Experts of a small language model.
Training: a variant of SOAP for the experts, 5289 steps.
Below are experts of layer 5 (counted from 0) of a mixture-of-experts language model. Rows are named router (the router's row for the expert), down (a neuron's output weights, with its number) and show model dimensions 0-223. Each number is 500 + 40 x the weight over its row's rms, rounded and kept within 0 to 999. Numbers have three digits each.
Before each expert's rows: a language model's description of what the expert responds to. This comes from a sample of Wikipedia text that the model never trained on.

# expert 36
It responds to: Inner word syllables. Short consonant-vowel pieces in the middle of long words, like ol in intercollegiate, or in unincorporated, ons in inconsistent.
router:482436541471482489475413505541543510418457502564548538461481520483521536511487531479487448532400416509477499530504549470538526482455531516519497399499493487531515475468541444472523488410449585547493487476513493482497452482508497560502496572512482511481520576450498516474457470504417578534495534438514403523522583489528526496458477556509509573445564496549472497443549460520481568503517508561469481514522453542483514439488437536536493538514519484444411578519523452472525477437505439576474568574515473450482424516536441517566536512546530499491498518458519503517488437523537517486522532544496551475562511564475556513481534477535470472549572533538550501576509513537509482502500
down3:483553500473523451483550463518525492533536497494522464503559493510549501581466567549475470442534477481556516539492464533493577525522538482466486461532488522560497505493563475504493487441424472465493492534523495472521533520516507476546570524566584471469516493495467549528521403460450481470510525430506542479498503535467502464519555508484531495414538502465499535500467385528487519487502517446423464497603418488506495494567495470548447506507507489464406429502528509455400476563517457518459485518478437592450421561550548470455470537501525509535430499540514531458477453514469575504528463516488492522414480470501524517499530554545477534412466502476594568527467486518574519489535
down4:486550463542542485482469583456422533542496451453482495509468519489534476473511463408524502527499471487460513439489437495505526448561458412459510568399538448458548484544462534507531468516558512493512498516529444519479518414489497511485541511517489479537466536526485507454475469583499474552554537516478525422548524496548499433532475521464514474465504459509450499548484560456511430601520471451519493477509466561528465493380476471523522475511508506526533442516488463493567515585542463507542404454510493455415447552448477498583532460491503516481532498431529490484523454531564487558519567490511501416478522522504543511475446484479520445522475487446465566478470546583541495527540
down5:505471520498536529464494477469499497592486543518505570434436494501483479555389533549530447510506514550492504547486483515495541509473464572487463532557521448495469444523455519498523492624515577477472484464528494460567498436491483527545451514431527439506410539554493493418505538439544453461506551492469514514544444497521519519467488552526518522542505525488557452502483494505434525435466536406462433420511473499468520512500419491530489410504416452488471572539422482495538550532489472516442506580514541523502510531468480480537477491455534558467504482487518459447483508502437478491505522506495509536583463477550480419559526458546513488523518489459468557467513419412494457508521
down6:496538566443486445499514560494433431531568452486549466479431459461464437487564486476479499402520513474457449464510489523430541531489491478501485440535529452511484462489415517517460479524519474455529488434432458546522526556533479585474504499520536468499497516454504441458521529489516486515500502446504484517481529517491478463586505526522469476564571591581507436437487451503561522505495438532461525423480521553504545494541500530499443547479527451447492486538484578418451462482554520523422464500493542459549483393513517551454489436452462512463557527492540493558478501552507522506534535482514530493510488485436502451439506502471431575488476503529427485579452485514526565502538
down7:426582523482462489483482526504518462491534556463466499462479498474460520548596528470451466507512531443409563523475480483524420544607495493489488375550485481477543531480581517471509472528457484524467509502434489505622469445456485511498512457454444498555533484466482484530538546514431532432567513501515424535509589496461448512485403500539498488494445486489560486453482470485478515504530513428538499503480527500493510555503538524512499492416535569427443574560500527535499427469523485453520405524494465472506555460493527476502476451492548567482427466500538477519576504474499497485499432473481468456508517522489477496472511462528470525448468561493521537434524451562489515465518
down8:515493510522511444498516507481507500572458446554478566483425453486522525458493465517512501486498494457535518450623501497435561465414481491644465469449472517562505585525463485474524514515426534495541530422486539515422510505483511533525469555399497480441490539480557462508531519506473532509484479490432523493532515516487424473476493519446413479499536461516519527505423573432530504521514495423526460516536503488514504484527488529501494542557529503538604510542446537574468484559550493485529526460492489510482507475567448525496530432529509501506491444505483476521472460468488434498591565455464474517490555549527469426567485517468555438449500538547502502572460540467495478541523
down9:442473448430484511532503532574507512520524507533508498549527472494510493522535538605515504491537455514500546436481513541437501481493487530512523542448573454545499526529473541503454568464499522442452482440485462504535532553547465581474512488489560541533523470559492486508604452529462531492499496524500510504527553549478550525472508487522419511565498493510558485517527456449421533511491575496516470511475521417457404543552517563445530561547461519515491507450481448525478483435580535541513504554518501528538478400528507482498553525445526489527465491504550471408488497491488543556478527480534424489523519544517502477443508501510485546512454395534488576541470463445499357498537
down10:513525552523488506516469460531504471505464526430529543472493503515527467422523496544510487531479500504475506459414533512533524514465546537502490516542487496483495541520553496489485477555463447561458515467475535508542510508566501483535487529520551485488501537477496441512536410441572403517488540503503527486549442384530495549451496440461508513537501525488510517547510589473488467483506497503554520457502462543589548497473524493461593451486489478515532453572499571452430562493403492556467495595508483555520460528548472466478432500533484441480617492537448463538460517443507602492494528510459482499476584471470526498466527554427460431545472501579523494508455488437460511535572
down11:461423535516520545484533499511490552517554495582468508542487458470473592493449523454473542526467498568530612518477562483473532525506578500477536479537473510555493493464522487497510486469529457536543505556511572605473516497464458510466606504469548522516445427523555507527449563469531511533540489464453483457451492476499502531521481401562540470546474493478542514512523415458457522492542468525512444461573541427465544504463517538502494484528539521520506580466521492509521515572544445469550549435520555547500512596435499451497474486500475498468491477472551460487453592490499586503537475536542513467520536499410483502479527527532523427497466508468529529584442496510479521450461
down12:462495546484494477499489464343505465566561515547479501467534441493491508468494475532528487550531503607446531507561446521527492514477537547508466421474447482437498499436580567435509518509547514554400485489464514544513498536530498534475474542466502537464462486367496486504485557477525539539482502475552438535536512515548516509532490583504489466479481487472465471585451511522512453578480576455532532538496487454518443543456510516561432546545506524477421501466532502458473478513498523498475473489444521496553466532590521536548450445480507416463475502467508488546552528439481437536488486467448501469513503519443501456513525508487527494490509500512588456548506489420575525497501
down13:527513525498518417530454481411509461551527502507508499467473445482450470442435446505510546545483535535594495547488538502525477518509538498530607561545561452577445542548495506474498432459575529519470484562474533531430480430421433489438542471494488544492501439499492518499437461463557487471551535480459500495558527458556490456522570483479504531519488479497492506476470544490593496487501439529391473519456512583511546464492459488524549532527549512517448515413475493474527519478530465462513548547459492537500483536529516495524430541478519510437478510566545466537482525527493417500485508491505527532462511505544547448485488517485433505496473416477557532472411436490565412500495
down14:523470477487476504503522520513473506466460535435490484508498435520555492479475428590434512528569508507483552517521495545532489495525487483506453577476556525548521471487550503458490596453453458453536424523461502511480500552522436439520573485522505523512496483459448512403465525461547508460512511517556469482544542464489525523490512521467461511453551493460581479511529512511458554522500484430529524504537509524475479500492548428596535437478411517479429462370517489490504464554521504464568480433526495473515539466484468485630504476520507564489514483514427572510469525435457470471483426456471461560480455500475424527507445581560508507458479492450560497526529533565527533479518
down15:478506559500472517473482501526488517513531500554494532413513481584444531489466533469498542410505430534400456447486515514504456499493535556474560457475542525610481443576549511419431527477514494448484495436545535491489480474530494489536548438518477462493475463481509441528453521501511442484400464476455440524505449461521483512540496547441433479527492524533485477460508429487517519519504457484532530495498473503575486495462491495491507506473520438480578536423514493519512475405507530548424509438478482503492434457521560440500530417535484494464473533547516487522404510510497412524589561569455468568527518456496548535553494440507516492494465494478489523518542418511550561524494
down16:465463430523507497454542423477484483420543533502524522499521531550456515456541525491494465485539506477545527455581482453464472534489520478490535534462570426497476457447431453491476467494448542503547509504521411500528517504503527467519542538507588518514442543457599510437439548503524619468448505499483514423539486502475512420492486461527482528524531516522543430480489498406435477536534542511481518524515555489550495605533461474477503510513501542523492541558540559492512454575478576471493493526523438497515556463511494523553490544438474489516483483508506554513497449509484587488444489559506563480530507536473543587488499556525554504475482580454578417480478413520497502492499
down17:529509481544576449446513428518418588503504488538497508483567447515486576455511534464553527475493523469480483499439514496502545490533485473471420481541493528456492510467500528510462507424488504558460536559506470503490526511467457472532483520469458443482443449529433459487427515556490500525624481539554526511500461516510406541495520473582506491469578531510514557530493483448528513516543547424437508487597507444430535532569496446466477456503499519530481477471451521496467482476512488521476448512560509570500458522503516463518521503517467400482571522471520491478573399467523482488572487503525437491481498512485478546472446478518595471517482504467506548541422448394534484497463
down18:500377583545467510454512575508487452531513501572476476445522476510544522511532434502461505560547436478438532428492586466518482516514579521548547528505510564521523506440487501497533539495482513548398550460554460506464438467482457510475499546547531501431429486533463511508464461462482476559496543510538510535510590530493500542394507521443527516547525492470536572465515517529438497513439495433513468518519522544541479494515499472603473560505507482523576461462486527547528524560455549473535474557472494530584514448552559446465412425483483478548476559485503515527475504432497457501474482498505496484544515505553432490490556489572507523545527464503526467539472511543514500534469
down19:526508496471550485550588507530541493496460434489453439440477495486502513504548516453551556531575453497423485516560493489487500545514446487460516508513517485540534529517541509479503504452523501539470479498446457448506541501435519457519505456499548484421418528474496584482509540496489423524524571493557505491536444476579431443392500579532487546496540529534546557492482556445474529443524469503554435590504505475528535478436586481468512434471433532501503517471461552464478549498507514437472487496478565486458501506484509488505499454468465549454451456450506431452531539477480514506460494495571480484553483544540574482541476430562521480537509443453388502473513519571518482512434
down20:501462471489445487500486457480585459499542544492531505569544443454528544557527484409567467508425490615532490358501487513460529529554534540534472544427493510470511464487517455463423512475439473523528506518496426527533466540542458520527465539491511492486490462523572552537425571536489444487451504505479537460503516519484447494419550495480575444559572479547507530469470497461477488459542509487499566530479511458507545486482436460522465494496547489520521586514489521512485438442593525513416471458480524449464485553496549506471488467590489544537536522470492455524555470461464457461504476531498482506449522406522549496555538462552490486532469475523538549538537509539514500489478
down21:507466466522498467577519476468462468567524512528481522413455451515546465508540510484556512435465530587495452552506492491509481491494536521485487490550529466497448464451483468483449541410487474520480497447527453489455488484499522543508512434466516502466534530485501504550577434552601590496539428474544531546497495498437458468422533508516512531541415419480440524416512432580542486569541481492486484525500519542548568524506522507530449543472520455453471452494507502486437486559482548476402432484513433411494495482481522512480530523524587487560533477516494497469515527495490462565546550474560528488569523477475484450522540589492519529561505534457440492457452461502553501493544
down22:488569510498521525424424486521490499475449478488463496511541452496539467497484393522503398437545463541530440468537520476531510493510485506508450468588439435526488477501517521492524488513498473478473508502483462466497517465498460557524452488499515566470478538506488481477540510462456463547518474500509493524566593531490508453538454491524501491471530498539498475461597490486516430547531517421478590463492472510423462434500493489437521482431491465475540517434539511558537561509577483524519462457519510556569531510415477535458595563588491533442516535455455512429515532531521540523495533502475495502488540474520444464544479511557471608518455402525532512384510475489537540504531
down23:554521556486402531480445475524489554504453584563466533461479431537478499519520532435492501509502462456426522554522495535522451440541476467467505464513466533433492484488470523486582471491468529520486551515518533446514467552438482468499501519476497508488560503476563530558464503552571517468540541488516562528485536497473432569507438516433479496544439498524538542456499452527505477471432538487457407401498476531491471526475531485504624479497505507468497450527554512536534475477433490517543597578517488444561481549536508445551567557545470493443434495471496470413533478478517437569488478475486482503511490530580532522498482470458508437522445465465515498494537534469463521527580
down24:513467462514488488454481557493562527496468520568526487487514452484480587465552506496495559448567513482543447460459491476515504496533498545432510504515463586542533477494564495434437383450486500512416478441436466449477565457472542505501537508504498484502537454564469515560497513509495449530471573556540450476475518531498470453474499527486526428480516531508476484508493531458524581486452537456517515448491524518441522461507442450564413492495483465493507449467480498506584464449516554510545436486446569498512470543489592410490481487546535513477452493441524492516496491500505422460509531505512468454607503515506443461490527526625525490465442491443549455509514541451579491528489
down25:550495547546558544522515482503511556466489454534550520438457482457571536497489502436527453517519509512485496549471522515479504497527422483482529528490485472450501466544525476604516383544355565471480535559486528477531505541527511503460468492496482422500534502435465458554562557482477481444453567556487494524568508566537535491482502544516497484457408516482501499545495567397420468522413444450523556551518500467563467503493518518504520464500508516467570547508548537476560463471461443488487484493541457477492567457436501492465518446507481512493451483516455458529522476439522540492537509512491506472527495505490526411573546510460427499482457475450461500514492600476530479528539
down26:515511488539488520564574560538417512572537517431525473527507515507460445496468482445503431594579500506553506525488437457560454507543462501521502460451466490535422451468471436585595515497472445562513531495575508527438519483558514515527519480514474470527521493503467452470404474544400570526531402525479466507471518448499470471528513498469464501519501472459533520572477463537409518497427526529533495530469528512470502437458576527547475512447473534516495510546492489517497448455466540464582536621535456437503507546465473526468536472496464564594474508501517484443569530467452512503499486502529507527536521492511463482468549520516545539529473465501525545535498473484535512526513
down27:504478473512388509523517460528494459459509486514457564561451544508539402465518494474472545465508509476528483487467501530566522473494548477498484486533483519506474521455589504532509459482491537490509430511489537504488488402494501457459489499457459604531530535531571542559494517506503484526535532503431525489542487486537548500497473550479467529501523457580549479542513464505534504504527558393566485533512537490533454484481432486561525573441553449502457562528521508498508420497427531566476474537443450531496501547510569532458397492472480478524406460588550462495548488495500483501562427477552486516481479482550524567488565528471466491518510585456503475511535509587496468522598
down28:482481479483448495564529480465486499493493524516459517473495502566490543493481489432499493507523512483494440483462492479492547438538515493501506527463471509487467434496543481422513467613450458507551538504428596537538572534475547560523512475512458482554485507505526512484478576543535439486482451548549591546507504560511448490508497538520478521516460512479500443480532443558458464504590482477504546564480566541437507469507487462529521500513460464503491498591570560442516508526468574473506557492491540473546596520481534455548510458525427368484485479464463479472432469472579501579506496520482558493508573529466499534472520460449546463467481491551505524535484541536548590467415
down29:513439479487528647530438558446480556574555495562556554518474510497456475550489531541541493482545478508524501467475473486477478517420547487473508509506508520441473456508450479496439534486479490509494512454468492440502572482498542495494461517521544515521523545484533498500480451505537418481481491460533519514447527596484427513558490466601496479516456432519491480525484489428441440472549628469503611545510493519503443518555482542447596507464465526505444486481491424477548529481478546528522575461506484483443520473518520550525542535453485512459448516525517486521533482389521550481538501452487618472552497499512508484474495492527546495539468510547463506567452489527505540501511
down30:615459474538513512463412432450497516492517590501517511492391438514543510526455516510495497411545536535445503558497507484415537593515470525461451513524556500529553503571535474513573487502459501556485466496508552474601596457460542511462509459503484531466445478513479471508474543532453489476533533498532409456476511410530521487511506542497480470490558505499434493479493516488509424485536479511535469539527511386473481512530517418605503486497459506531484544450488470504520501516443481502457500522561447510497494579475494465559544530547418531478459525476566469489517506442504563456501512481490484562498489523478529476541519507448507443536548502573514507472466498470479475450439
down31:545474562542494471486546442526534470540493425519433484496511434498544439502558488408529494567529528457500476449512540502499464489518482509445525462564486517539414476534517482529497570553493506542450443463582537517503624486461522484454539463541524528467479519485476490501449500502514504503517542505512462503420500487481535473451515498488537503489551488532476492476501477442459507495556506415532428474492431547464489460454553435517534490605446522435471468471468549458522476479467509473515534428396516529508525533570574488514620491548517473516473482440568475497451579479551447502587538556489525507460500496493460503464505516475576423457484451550482523527486505499536537541487
down32:484461495473465519513508503511507527518424516475478473519543470415541487519546445478494443553571555510525553442491523566533493453480531566504519545433558529506507489605564494468463522523438548535477482481494487545483483535552470534540514547457448544482469522506417546537468514529518504539527455524585476512440466485537524424557459482419417482507536489535465506515538385475562475422527437557472522505475508543533632479519537553536543476501506449489431472408496523518519520499515528416502534465568487500413418483476560509547534479483565489516516488456439512496474490480462507499483486469534522484447474494474428489487480456505554487441455463554512515496460549534478540504507